From a checkpoint of a small mixture-of-experts model trained on Wikipedia: vocabulary 2048, 337M tokens.
Below are experts of layer 7 (counted from 0) of a mixture-of-experts language model. Rows are named router (the router's row for the expert), down (a neuron's output weights, with its number) and show model dimensions 0-159. Each number is 128 + 32 x the weight over its row's rms, rounded and kept within 0 to 255. Numbers have three digits each.
Before each expert's rows: a language model's description of what the expert responds to. This comes from a sample of Wikipedia text that the model never trained on.

# expert 29
What it handles: Mid-word "it"/"t" pieces. Word-internal "it", "t", "l" and "ct" pieces before suffixes, as in qualitative, Pulitzer, debilitating, elicited, verdicts.
router:122090139113123095103097098142144100106112118091111099108084075108186127085143087170103148082123077169157123096112161120062062139176080127170168142106102169123145161130171108195082066095139093071113073113114127123135176134115123129145149092146117088162119088144123148116173114168139125115211168098095130132136090084082084132111185107160122137096136160177176122146160196101122185146102130114105196138184169129174149141108114071161108169109125101185115132147097138103098116169143111
down1:127175178106198118141136060140100093125106079103128131164146141107135107152107125110174141048119099144171122162150152120113081076164136109079118170118140103124165147125112122115121121154122124177161128094183109085161099126208153056107164126135170108054156101077182159154108093127100178073080101187126100139130077121157123128101151141163148149103160135127123114177150136137139163121134168128180123191135161060158069086093104097144149126105140120095152089135097181087196105111104125

# expert 13
What it handles: Capital S and spacing. Single capital S starting names (Sines, Sydney, Srivatsa), bare spaces and line breaks in tables, lists and coordinates, and n in sun.
router:142140112082088141149131140138151160104101116183101145128113104158135168155163175155154126172075119097095058119119161105140122180149098064123084100164154065091155084071172119117081151137187150095189101142100144090153121169134148117148090170193126148133165123147137145095139164101190109105167132146141138155132189145106092121128072161115184137096095175160122201099098131075091094099098116126181143120106096150190085100147125172071164151101143111123135074116184126146125175107157112
down0:077091150086159211145146191161150104128126157111178113153096097130118098178126126114161093151141141217183082119142149144150128106153099128094102093079135108114141147119089159123132110096120131124092115132117195111090116202135105094046149162120115175049158137137136111123143097152188128146113193100115165125143141131164150134153094176094115097109162124164170167158149161176115167091081139162174092131201148152096085134124078125173110106142157104144143154135180117115123111204151117

# expert 6
What it handles: Name-initial syllables. First syllables of proper names in tables and lists, often Ha, Wa, Na, We, as in Ha(g), North Ha(ven), Wa(usau); also who, like.
router:141167085057108132169106103110100107101115097173144116171172090135126102174152084146146071162103113094162147186157125152082140139116141163098179098120127074101166108121165157123092152205145085105154123161095180119169095161179094117081094185117132129082153150102143173114180113115163074148105192117157141147123077179184096116082137148115146181119160161118150141125116146122099083082173161179095165119163181099119130076076156128126149107119149133121160135107137155110140184123160067
down0:186114115155148120087119093121127126162095158136060167155129120138100171136091181127162151116126082172172140121142117158118114140141137105112153148096122053115113115117137162094147046161130150105098131204194124179136087125147131146098141147179142126130145166107089111117171079095119129123154118156145133138115030148098145106153135115160111162132106095095161121171083175124159102131116119120074156151111142171135114111113157124094092157061117100137077227099101085172076043148192122

# expert 26
What it handles: The piece ri in names. Mid-word ri and similar pieces (r, ul, ir, Ho) inside names and words, such as Derrida, O'Brien, principle, crisis, Bridges.
router:188135111147197152133122120176110158162146162159135081168150116078116141055178136157065074167089101178163119136144128162151084123084142105138102138161105149162134112119151107085158147158118119101113157057132134171143127090137087175053101175163110120158109109179030135150185183101116123108087157172133152179105152130155123184144112155152166128102082108178088091158145133143099109104154147130125135102089101150147101117133186164145089164119132102158102153152165199102106125097145136
down0:110159113147119133192074166044154097172096095096163113156134049099112136108154194172147078142104111173092133171166148111173123115116083127112149127149158134098110178128105038138161130040121131146109104087144134186155165124141121097120075105114122167174150140078199121104131135120138138120088175175120128126165169118120080184145131165126108097074134128152123146100085120148051118151123145114153154158168148113146074089129118120138198134114159135182082122101113108152163090122147136

# expert 39
What it handles: The ver syllable. The piece ver inside words and names, as in be-ver-age, Dan-ver-s, e-ver since, ri-ver, plus whole words over, along, However.
router:147128135091086149119184087149162081108163137126130113184166100134120097133128136191150080158120138130122098152100108098121207157081091179162094146110100150129149175106176187157198144093143136119117072128090128150148140102167116112114133174149081157159098073116130137110145076145169145111103107174152162106086189180173086193112121113150153157157143080109136099065182116085188131118122164116120083137112092114119115098165152170145193076114096161106115090088129173066131118138161140
down0:120121085190137131154099177144135157130166103116143191144104116140082127081135103122123128156139097132172109132105094140110123157196148145177129095123140152117110130089210122114103139161135117121122134151139101166145171096096153181157153117137057194125076094098124124097099117097163132087125100125127114175135139113147172137114127179110101181153141064020122102139160158086110174132084180155142172132129180134061083062153109126141083141073151178151096128095149167174109168093077158

# expert 40
What it handles: Capital letters in acronyms. Single uppercase letters inside acronyms and codes such as radio call signs, team abbreviations and chemical formulas: WBZZ, ECB, SUI, TCH.
router:141135172110105089085114174087067144087102128155158141112084164157101149103093086146158076140203174095110149078113168110198106133176131131124163154104067129105174089127089171159154115186151119102159174089126162113136073181144090164077109113140135166134159140121125154195115175153186153151090146083109149121170065144151144142170094156145151072153165139128108118114140130115185118144107091175134096074157094114142100146163086121163122135140127140099179120105083112138069148190142134
down3:177105109146117089134127082087171104131141123118107106168158184102168159104110114122137128116132112147166112167150175116114138085090145133103158116104052114110143134056127101136195147171134174149135124124087142095091107119115170134084090092152164047132162106078141124153166164148132115080136155124124152114025086139082126047150057144104124197127111154133121097134104096170098159152119157089112169093145162138124159130092117066115204181125162133158122103160105152177095172131103160

# expert 52
What it handles: Initial capital A. Capital letter pieces, mostly A, starting a word split off from the rest, as in Arena, Academy, Aviv, Actor; also B, C and the article a.
router:121186114060171124148181073132114152095099149122120158109099128168138147117103188155162126127107117103157133192080133143116106142109139143116123143114106140095137066108129109068132114169173183144114057063115185131170165108168092143152103115183099059099175126189130126140109111086080093137146192166151120103150144179107135105151086148139185108091144170138091155102177120103167137113107153130160085196109175142112082129148138129105189067113123119046107117108100104164140133125152157
down0:123162150122130163105140168115191114102133154135142129149102156131139159124141186063152162107148137066172111086129115126174119173145116122154123156151110118115127159132161202138109124124125129043173154092081125122108163114154164173118154096122093126174124098104131078115157123091094161121128141195163086157065123154135139108139144070177068073144121181142052129156149162184148142080076133082111147098103122170142120163111107157179128171200153105132074134106065161095187138132140077

# expert 24
What it handles: Letter k pieces. The letter k or K inside or starting words and names, as in Bel-k-nap, To-k-yo, Wee-k-ly, k-ilometres; also ol, ak.
router:129151163068133074183178059083077150145114148123114150131114113140078119082105131171109098161071147161129126125101168195115097136145127068151051181123178095065157117151104123163098092125167117099150120143121151118114172165068169093112061118172111140135188136131117114136123131123146134145165100135127069059102110147098166146137077139139130200091157116100116078077148163125060100139133098092144091125162168156114159138071117102116151131089183148107153122165114098130139128096171104
down0:121100154107083110088160082111191171093125132167162119099122042177112176100093149152163126121163077111141102104149082125097155093148138142139096157109119107118103142124119083030177075101209123127115138152158147098134084176126177119146140069157098162136103109084129116119132126219186127096156144140065089163134134136092124122176131085146177153156142139095177096178137151108106126107128094182132130128172174138115138104138089122030152122109140129172133107103102130099141081125130133

# expert 16
What it handles: Relative pronouns, ter. Relative and subject words opening clauses, such as that, which, who, It; also the word piece ter in letter, battery, material, and inter in intersection.
router:143093189181162114173146145123160139121173159164094102149137135094112132088133093125090144093157092141133106110120105121129125164123121137151124142072164097111176191153162121164109181134112137124165131149064135132129070180189109076082181108102107143120077181163128073160140082136183053106133155124129130131135165134127092115130118113129104209111149156198155099113143127081161107076091112070106071124111139161154177081123125143195145119129170187193119141155127145057134110148089134
down0:165097090092109090127106095157130145145102101112137080114102101114201108091122171056091143100128115130192151150121101157111134135119157163125111096079101132122127137139126057092088140086220102152139140145163083074163133161144141152167118130129156141156157150172159148096121147082116119079170110146137100136097096165164146118086042070103161148119100155036148135110134128137122128170107111110130123124185075108123163117063104167124119181179118146110165186096094114122099110174204114

# expert 30
What it handles: Prepositions after verbs. Prepositions such as at, from, to, by, in right after a verb or participle, as in "studied at", "acquired by", "returned to".
router:196078169154150176143090146141121091177110104108106174183135123148121133081116169105154101116141089107157150107137110147139169058157164161163170098115154139128148132153174093201168059140100093117134095145148170115097110162093122200126142050087119057088118112106116107153191099158074165123162090105067111130145086142149103165088128153089136137144148147134128154141105137138168172113097064135175129126140154076088114125120151086103126127110099097198128154089063107164157123109110115
down0:124131138143178154121108144149132097116153155074094131141174107125105138190147115145099194151109200160138115125150190139099107084143131104068135076174103130191149077125181107187132097171129120109205080129138128139106156167142115145171135090160165126118129137119099135096190192121128155096061138146105078164120131094097175080122146054157100109160100120133129092149151169138158143097113094187069194098135076119156128118103160152112155123130166127064145163178161154107104181115113138

# expert 2
What it handles: Heading closers, non-Latin bytes. The = ending a title line before a blank line (= Law enforcement in Åland =), table pipes, % signs, and accented or non-Latin byte pieces.
router:127167121116077191097134090142129174181125147137143090161122101141090158178141183166157111183097154137114084116124202108113120130138150114068144151151179133073175139088173104137105108074132147077167125135098172124154116150099097077130124117127132122111106105093110183120117127121160056123146119170170184163096160127087074094135117152102086123113152131158104146068148084067104081098150138153144132101146118157155083140166125108065158134090204155071079065098190144118124136094142115
down0:126129086155131091146154098139135122127145093102156103106098118086134078140086083097131121085157085132114118116109096173083182088104124081116143147150184103201163103122180141210134159125109162236157136142115150143181065134130143080145131134134209137140097070143137104111095163148167061098079119132134119048110099189067160103123105109065134154104159132165137135100153084108172092089119085155118140119162169137152097171131136124109118111118161142148124132152164179135122111079130152

# expert 38
What it handles: Prepositions after nouns. The word of and other prepositions (for, on, between, among, about) following a noun, as in Curse of, loss of, way for.
router:124082155168115147108138118121072108093144089107170173173143120078143083138147159134079164090182111148135128134155092112129141060116104159170132051102168120168082170151110145104123078161098134081127102119097135153100093133130153215172121081138105063107078181160052104109154154116136145164099140115144142150104099143085114145080123140174091141174133100105146095135132097158105176152099122166089089180108114085132140114131171084102102117208114155163156166157059098162141110142093141
down0:171093124174103118106140117156134194106118096123130090136124058072126104126156124102159104161135078180126176123146127111131142167098137113137109116127115106083119087181122186124131161110110067093076197075168104092133111122153137089065093136106146120154103090175144071101142080136165188135084135093186141169125096144115099135148118110220097158156164152105094184123141099112123115171093120121123066107157116193139190177139144106125071107106179125106088124114124092054108113099135130

# expert 56
What it handles: Pieces ra and va. Mid-word or final ra, va, ja in names, often South Asian or Slavic, such as Baliraja, Bayramyan, Sharapova, Kinvara, pyramidal.
router:116124167084108127165098098163164127125102096096053094188168085117106153145132093147158104143119111104138119129183072081113132163088090126127186100087168114162150097153147099138096142090099172129147166121133142134151140085145105145111100176150180121098137153094093177115078117072150092112168205138114117097099140149058107068106136150161129072146101102105133154117133155226100088140146153032130139069150126149140159118155177097092092166132154100103144122101129141127175110182118099
down0:112171177121102191144077167161095162078130087179111121102108128154132194111119148161152153137089117127142100118120127106090089135064121132093154097143139114138124091147131060101103202109126132160122139125148114162103093121111131136123139149162094167133191167168155178158142108065165093132086079157180104142094152118185114145187148115135089107104088131202116117151186144134161095137087113098101147118150102119122161160166169147131093158149095125114062208124205114109095108209112141

# expert 20
What it handles: The piece le. Mid-word piece le in words like problem, television, complexity, double, male, plus line breaks in tables and the verbs was/were.
router:132092133139109154203150113160140122138142123095162101154136149145110119094120153140170139185120145104119088159131142078137143194171081151073184116144136151113092123111149116060131151121089088126114129144135123115130205147183120143202071125180122049150150105115119119151149139127104132153113143156175137083194154166114133106081101162121147156100177094141112145098155141087090139072136173157154153157133187186148157128142029142157133130086104177179142141080154142117159090171144056
down0:089148065123139122165099158096101179133119163157154126096060094142132139183107111106141150111110116138146093075127235114072103114154099152193183074162142119127074094116080098142143085090188103118122095155105117091171163156153154169128122047130127143127134150147074092153173139128168133111140099110110109122153150107107169065171154153200141124139123120106146090143129125078159102145117179149149104139064144067151138145128128184099144117163144160072093127212121156123156132129129119

# expert 36
What it handles: Word-opening syllables. Opening syllables of words and names like se, Le, Se, Ju, di, as in se-ats, se-nior, Le-sotho, ver-di-ct, Sea-son.
router:151065092133140138177074152188130143111119077163134100074080178125111155186155181148170078098127114096123098119121192143170102124165164113117068180129130154103114144113115129084110194165131143134146100173082094138145162108152137158147142103123091084164172110119157071132108140109157145093130161140128128128113138161075111103075054139104128138087076068111128086102115129117113082103152108121140083136178094179142122101142130160149091024093125136125130123167096177162092123195101137
down0:112122153073178077173128108108117143114091111120159160140170052103067130201070151087131185106153133116130100102183066110125144141143115103095066151118073124121135113161137123182088117164103099098089188134188107175164108132067075149176154137095089160147097131194188111114158096159144127114138107136133125080119164135124113093118152137157158134131104073158149068102087200097154117142116177141128093083108108105151098129144160127111149139099123173079172126092163127170105125147150171

# expert 34
What it handles: Coordinating conjunctions. Conjunctions joining phrases or clauses mid-sentence, mostly and, also but, or, where, when, while, because, until.
router:159125147167208151106211125139111104121115084127112171158134159120117137147180072128118128128118077139163151119116064153182153141102117206090184203119163152173125194194139131105139098123082136113110139116127119170098114132075127177160158061124148121118080106151098106145157062108153130131108081096089112106149098140152117180089106101116081141169128083147089160119127093153118099157197125181079164134077124077145142123070126127187134098139060147114138138138127110147119130165120104
down0:169104155103099130117159131137125075200090153094159154156199146112150129149079104119095151108123129127117134077123120118105114122163141188178035168145114131124141128175120113083133156116070188197152147084173152145177162086092088081098152094132176140137120152164086115120121127103100179124101162100076095145144147132141099175088121132100163152152131134090120083141081086083188112163135077125158059151121092122079159161176099126187147118146109138134075082098122148110127179150156154

# expert 1
What it handles: Capital I, U, O starts. Capital letter pieces I, U and O starting words or acronyms, as in United States, Iran, II and "I Can't", plus pronouns I and we.
router:105209141110109132114181162109125149156139138120106089183146130148149138148111119119100176124154126135112127123106120088082138133054067125190101114107137143098126095119164076135086128159196169129123116091190139156174154160167087166073158184127084088101122127180177119176135157125155133136090164099171146167136141170144130157115096179154093096103081115136201143060187074105119108135085118089082114096081105098175136103148122155134164149072124161132156119090098169177135113135151077
down3:084172165084157108108163111137133082145110139131081133094153141115097133162113132127100150139079105114155062110094162160211164119145140122135190164167169162118123139094168045165155131169117186094158119097127150087159077143124090097084187130138111147158069148092111172058162120145145149147158111169158113152112153182073137092165138133116144140136145132149148157118147118097071091136151131112135143122204083084121169164100111151091172112124125128101088107135079109189129164066178182

# expert 60
What it handles: Space before next word. A lone space token after a word ending a phrase, before the next word, as in "might surface", "through the museum".
router:142113208183171135065125158079121078135137135119197167122104104117178087101094080134070167119151121170107165156137123162117165090125130147101135153126148154199156133125093094127178066173144087154102156143172082145137158088109176128136165087118134109122156130098126093175101105167069128118084148142137129113139115127190117116151213144114109097134112089056132124134131157182130108112182126107122153203110134137108138141132134096141156058127126128170145191108092159189060130108131137
down0:200125134131187119091161143071117124098190159117109111149112162166089170142169134113083140188112123134097126093155093139144172169120087143118076097159135169122084113077133134105102163175119051150082080091119137152114166111147055133116153103094123083138119087161137140037093167114122123084159140206153114124102155174162082136112165113140128162157154109133097112135164135165107168109161186172148113179143116137188118144140124123054100085128209118144127157129109111146137135169100117